{
  "num_hidden_layers": 12,
  "hidden_size": 128,
  "n_experts": 96,
  "experts_per_token": 4,
  "d_expert": 64,
  "d_shared_expert": 0,
  "hidden_act": "swiglu",
  "moe_layers": [0, 1, 2, 3, 4, 5, 6, 7, 8, 9, 10, 11],
  "n_empty_slots": 12,
  "router_score": "softmax",
  "normalize_top_k": false,
  "routed_scale": 5.2,
  "balance_loss": 0.00214,
  "balance_bias": false,
  "init_std_router": 0.0222,
  "lr_router": 0.000511,
  "num_attention_heads": 2,
  "num_key_value_heads": 2,
  "head_dim": 32,
  "vocab_size": 2328,
  "norm": "rmsnorm",
  "norm_place": "pre",
  "norm_eps": 1e-06,
  "positions": "rope",
  "rope_theta": 23900.0,
  "rope_fraction": 0.25,
  "qk_norm": false,
  "attn_scale": 0.177,
  "tie_word_embeddings": true,
  "parallel_block": false,
  "init": "uniform",
  "init_std_qkv": 0.0482,
  "init_std_o": 0.0,
  "init_std_up": 0.0482,
  "init_std_down": 0.0,
  "optimizer": "soap_variant",
  "learning_rate": 0.00378,
  "beta1": 0.95,
  "beta2": 0.99,
  "weight_decay": 0.053,
  "lr_head": 0.00825,
  "max_grad_norm": 2.0,
  "warmup_steps": 200,
  "schedule": "wsd",
  "decay_fraction": 0.564,
  "decay_shape": "linear",
  "final_lr_fraction": 0.0,
  "batch_tokens": 32768,
  "max_seq_len": 512,
  "doc_mask": true,
  "train_tokens": 258100000,
  "max_steps": 7877,
  "dataset": "wikipedia_en"
}
Below are experts of layer 9 (counted from 0) of a mixture-of-experts language model. Rows are named router (the router's row for the expert), gate (a neuron's input weights, with its number), up (a neuron's input weights, with its number) and show model dimensions 0-127. Each number is 500 + 25 x the weight over its row's rms, rounded and kept within 0 to 999. Numbers have three digits each.
Before each expert's rows: "mostly gets" lists some tokens that are sent to it at least half of the time. This comes from a sample of Wikipedia text that the model never trained on.

# expert 35
mostly gets: " col", " polit", "echn", " soc", "fess", " stud"
router:489446521556537522490529488508482506477537521514485494519493476480509501504538472504503478488478476532459478540546482483497471480493439469489530510474557498506512524521443486531463511508505476504535475511481505495472451484476467462533485489479508522483549479498510546488495497475456510533498479496489499508492483521499457504491540479474502457480539510498497464506523521524491536496479
gate6:515491500541499529461507478499484513487495495498483472478495490529468523515517531485480509504467496495542481476504480560465463478526488505526496522449498534510500505553504500546509489485458465526472540519520519534499422528517505499514492485528502460488519503502530519511501479530475513484471496505514493466428493511515491518481490526530477561508499496464498499452505506486445503535476
up6:522518517532524521478534488511495555467482451562521541465478506468495520483490520494477483523491543462480474501498465529569489510504526527494506519495477480499491529524465495510533521478472473482494543464490472465529502483535501513490521492529507506513520499523497520520514500510515448509507487507468501539566469508546480471527513480507498536513512514442497487510511532527530483502496
gate7:514489517500503508552516511475524507502501491491501534545480469497493478467495459478505486491481471582482486526480460550529478539504465502519526504472497523468518505469523509528516500473499512530536502539522531498519502502466454494536531498528468484476536482493493502435498499448459490499527516490527493508503511519538513493499494506454516465513489528491510544506533508470561487507497
up7:462461506471531459534455513491465498503565526471479543530493490521506503497489449500488524507491506558516479515472471533505475493509481520528507530494497512500553477530525450501514531551481532486536526512501536490518515506488480512528486489513486517495520538513486499449470465499449490523524537508490498485509509536531530494536519527506495440508489515475521525476500474514509508514476
gate8:485490525513502492511553512543490486489473494508498474472531495536504511522512474531441486498500500545505488521526516525486483482493491484527471491486493474441497516512531501511434451447541513466513498497505516449495491481465475506443482460495501511455498450503515521518533532482479511493492529497470478496537520497505439520522520497476486482515518517496485510520507501524485506573491
up8:502491555498447452514482450534507498524540509491524471502538539504483498557482481517497463463494499495486490479524493526473515515535504491469521485545491534476474476476518478474510503467510511503496517515525476489485542515476498447471541463518500513504516524506467512480509520492478475496516473490545525481516506490526458518524478522497488519480486491527507551564478525520544464490495

# expert 6
mostly gets: " Rober", " And", " Rich", " William", " Thom", " Mart"
router:549461444513483495491542509536494500523467484504469529545516451513504549493457510462472499472502466514505480533501505480501510454476474479503496496476484494505506535536483484514496508538464531536480537491532520506476500532548499533509510488474458494494467509515517540493544532523478496508499491477532500489533547516493484461472498498496542524485504488510515475444510536507482473487532
gate1:461504505510502489482516506521523481471515481537499512489494560554498530490509497474504498477524452510478509520515487474534503475516451442462507504478468512492559518528492523483529464519490505517492539543466481526513498485475504527463475503515478510498494435506473455513487484484456491469528469494510501531486492531501483461506521487463501522519517492535513494457525493466473558518487
up1:490461561504461514510516529527535520491460468512497519508491509545499472463489492500505531495459468492469497538488499494532484529515475489485497502514425487488518458477505521512492473485499491535487488528514517507518512462496454502498455507488476500514473455481492499489497475517419478464520482517513480518506533531498509485501531505505493507502454524516502527463524573525497501543486
gate2:518537461495482494494505583541506523508515496535527529518467450476469547488516491499519507519499521512496475481510510501468492492517522481513519480425507512480504519496483494496510489450506489495486556522500513494490511506483500530549501484544525540497497496490505529514488493521450502520507533546483533536467483510554503493506460511489507512480490500549453511518481509501479491472438
up2:488497479480498498507492524557488543488506501494551485505480468507442455530528492474532472516525486533516483494497515550479533493548481520501481501503487506470560519464496528516455463448533473512478508504537509507494487516497484507506497498486506486499485485468505499498479537503510540483505480517490553547512531496494514534456503519466538506540480519526529473566483486518501469492477
gate3:528508470485497521527468497481508525505475536521468498486508530520475522502478514501533486510503517500517518487526531478526453436501439494511466488469515507479534486505517510461491510484483506547446507516505520498504477508508499501542503478555533497531509468511532548510566555492474524485507499482510534499515505443485488483471510528527511525450511486511483544477542505494503461505491
up3:493478499478492524458489528514490546478551479503490512461492499522476495466456474445466503507492515505501484501496502490519483548536563483514516497487472473493508497512488509516476486515497469511495507447538514524468525482480498469488516528475496521507502492495471510496480529569528518494520502556500471498494494553448472534532496486501471474517469536478501535474493500511517518447549

# expert 69
mostly gets: " publ", "olog", "ț", " Pat", "ubl", " art"
router:510486499482462499526513529494460474451541498492542521483500512464489490502491505512510506463469527532503514485483504534470471502512460467466483508526534527505445453476477479501518524532462497494516465510490522512489480497490486472521503492522543478498495437518490494476508520541486527478529483483537474529543500460483519530488476456483487488506458494444549473503525490530516477535489
gate6:533509473522464504513472476512490498466531500512496521522561505536496527529540502482518489536483490504528505539493557525507469561517508492503494497499547512522479505493463480552505502463512536497506511467507500543453496496508473504484475473445478428496484504493512484527503460485494513459511552503534490535480487538490462472493489487519488528507504517484531497519537494540492515507490
up6:516491455510495550491507555505494489461508503540525452522502496466510523489537530474508538454510484464478489494487472488521520462516551497476522496478541440501510458504511504526467496488509496504502491510455502475501488497491512525539449485498478489499503508485511485509495490486502508498552491496503504485453505449511516539512528531495546576532494488479500476550494480460510503514476
gate7:484456522478470524540514504508484487490491512479511469505435527534530460513499476501508493515507494434517496525524489538472481464445536477490521477493483546462494440512489517491502498507492449430512491478494477483488501443492479516521483484520496509447493483496473450471498517510490496506520533512490485518513486480500485501504507466490462524544482491526485511497508491530515535478458
up7:483522503511521489511482468494553520510506514555479533485514521511449514521494482513532505522577502475509456517502514510491497503449489472495488508493473507514498534525505481487517508471523477497490478516481522496516495488500511448506490506488494520496455562501495531515500492456505553495468498480523518504504540495531454471470544519535481507486494456475513468473505511537527431526536
gate8:504505489486496491512477496507501511501532504538527465507494487534547503498480493507512459466489551549531502466508546463503477494535459430502449498497465492526496492488480505476515477493484548506510517497492497523474451511583520488552505498522482533486550463516490503477522514540500506458510504467506483502491493524535512503474533510499522473522491546494483515493526530492497530485529
up8:521493504489485490468491484482468508548480498495527518478483467509550498485502521475515502487495462539483495552444505471501521490489530448509480484495518451473527488530503510478521511490487513497495456498490495498463493501414531501504484500526496490535515483498574496496494452477493496512491527436501516484517508514501482480480532479511482497482506485543475501442509554532494486505540

# expert 95
mostly gets: " o", " Pre", "–", " mat", " O", " pre"
router:519491535468497513480492496491514523505502517496505489502494498482507486485484541510539513486525518525496480512512490495530473489516501490464536463465513465490538476538538477503488524454528467545516482493478523513565488474516458495481478453499533508506523506511519527500480446495491456557520507522446506457462462460525482509510527497472498522482493453543491478451474494466482486520488
gate1:519501483486537546480520535506441497495493529473526465462522540502445534484553517502529476510537509499514531484496495505525484490516517477496508505495501530530502479498506474576497532497523537502474505512497526496532522489482496494513474497512491515506479516546528485508530453526506459568535481531477492508483488520505535521474492509479555509486490497563473531497506484468510501498476
up1:461483536498495498475456502531471459504493504478523487518473471496485460506517481524479513488503479498512511502534443493478456486519491449509521516578493512469540500490524502487508491510526539477489479505457512458497541497539487517468538487482493510466498513523516484505461502507529492526524474467503462485529502484473484453471468527484490513472483471509529506474513430491525540509483
gate2:548455496513518492547488468490493506521441527473489515463492533529510489461489489510495484517492525514531479548488515473514463500497465456551498477459491472493480472531518501511519502477487468525508518504534484497555459534490509504514498493511478513450462423539519502512539477507484485506529497487494486520458499510509492493498519485498475526498515516522499534511434515474527491482522
up2:520498491486472465541462512486458474458478479480445541514505465481525504431511550493506488495493518521533488513491480545512484508535499496476497513508453460484496498496508474523491502481471528483508465512503526503505514524519473490503505488462527466512539525515470538468487518496528479513496495473503441527558487540506489489505516456499490507514514510505524516525474474540512498435538
gate3:533513461440500509506487523519518477499498488509535479499503524473519527539510491515495486495519478519480529479519525513540452477507518456530527487447483546528457437528488512483510487463541530477498505516543526473536494488484469585520505471487487492506503517521487509513484457527526483493502509509514507499484484500502492497496471456488496552475537488500501530489512554509531489515490
up3:544515467513489496513510420486519491492511564511504476513542495500508499500491478501510496516519483500497491519537477520503536514493508514524546480480486509485497511528478476449513433472491469490500503522499480502493517487482537465458488502478521551485507511478531529535444553496459491524502488532494530485465522536470464472484518425508523481508505514500505520497491497480532501501537

# expert 91
mostly gets: " Med", " Pol", " med", "echn", " pol", "adem"
router:491457487462481521507522516534467490519529522473526482453493460501520461458483521515463476453512503473524499507515505533515504459453512508468491477487460490461459487489475462510519477517503469518511521523536457472481471489540464520536496502510483508500473514512508495520492489464457523510497505490507469470526489553484484484459479486448494477521508471540538494524516527509484524463480
gate1:506494557485517470496511489521532448522491502474516525496519505505531496527448536504506501497512508495553454534498520495540477497463495500514499462543490483524476510489519501501507472446532465507483484500491519502533510497503522437511532495489553472549498493542528505476515494497508504473482545539486503507491522501510468500489508487461428504514478471469505442531493521516537518512488
up1:506502483479476480524474514475477497435534513494474499488453518506504496509501501494492524504516511448510478495526467500516494535518503453479493498503500520449510555496489498515515508534457482485484514400486486540466486490498484483487478534488502476486490520482525533488497514522522509481492511510490512501490490456475456516485538470582499496502529431482532516480507493505500516520469
gate2:557506482495479504484528496519509488541468507456527515517498488509464473498547525488469493502511512465503466522485524534489426449499532520517503511495476488490509495578492513480491485493533504490522495512536451514488449508522544461512483548501479504471471520499451494495491472513503499503526516537523486501506500520472471489473501537529521470520498533551536489538520474501504505494497
up2:507495500487529507475526449526541502521497513525513472450475496509467479523515490481491555507481520516551562496513501490503434520505501522510500488516514483504493536482467543505505508565491494521520493460493531498491465498510488496552477472436537469512488490497534493472497473509509491471514492490474512505498503504490471503526505474555480501564490543495556496489487536515517493506512
gate3:474469496476472470498493502468444458495507525519501499532473528519466516470514463473510504514495563444513517531463493524537487488501533494510460496450524486465455492467490467497465504510456485478476516487526462525477487504527477465521491493512461481486491517519504505477494464488495466497513493522527500487502490483489485512487496496450499552525529499544528544510525545521498529502463
up3:525521511476464501476523478480508499445469470513536525486520495459497503454471546453508505475541505486479498469497507479489457530460510528483500539558458492505485510510516501479499483466507507529480495484497489516517484524500494507507508526514506446475449472468479532510502496559526491492537465516461472514466509465480487523501493485546486484499500476470481470470479515457482484515546

# expert 89
mostly gets: " g", " Brit", "Á", " Pat", " Port", "É"
router:502458482495453508462523499498466502495469493514533523479511473526527488469462524519528524462519511506497467521479521536521498471478478472471472514515509521478480482510456525522533504526462528517445499501491474527490485453518516473467464475473479458511471486472531501498530467517490502481476492533472478503518474475465490529502468563479483518522497472496540480467511512516522447467510
gate0:532502545488499508513511492504515484506503462536467514558501446519520497500536504475488491500503477504501516491455506550516473473492503549518465493523485540512486491503491493498489453478477493522479484475549493518493445508527534472484462508495462436493468506490510505500488537485498478533504494516524517530502444531484484526492470513502459539483506453527505514507518505498449446494462
up0:478521477492558521478485515521482525468509530488501488489520515495445478524484500554508516545518530493505519532546506477498482520513503480520528511487503493468482486524494463487474485522516529543510504515476509487542498493506483498476527502522537545523542432477465505507484446535503531449496509496492490498462593522510515533530502500496510473513509503484463495518490508505504541512493
gate1:474485521529487507515477540494464522537534489499490520512455503538520519465504472515523466537495516531525481511502504510483494497443463526509494497461495509492503481496512514484498485458474522509500484479507514528494492479496475474525521540531530574491462497495463490512507488533499504466511566506506478539506542489437494511495501514494408513493475520513510512515484456517524483477515
up1:481479447488470479514508534510520509546481485531494509507472500529524529504503495509524482522499509525512477524468527492511495496476474475521477461490488536491499485495526498469496481497441523486487509517501536508501498508455493524534492542509529538498469479485501526511505480497479471469498553488482467566486545504419469500454464489518432502499501515499525497538502484527540466510508
gate2:498501514519491531479517504466535479507530501530478517505484534535504524482477538534539500485496537465495503513482525515493467472505444524501478477487476522511518523492549518492470485513482552445491479554504483547517490516523482538502518476503531505525482461494519436481555513527471508484519497528494486485541502493499502525516512517522441496513524428487503531492506470485508496487482
up2:483514582494505526507471528502488464540550495490526510494446494542473513480499503486478507503528524466478497494525490481514495436479480529517513452514477469521524514457508524532513504500507549489475501500452526526515524525555466518500502538491512494504489466497535488493518514503449497478453496484467522520523493462474480486482467502516509502506506463494521488543491484539489493503464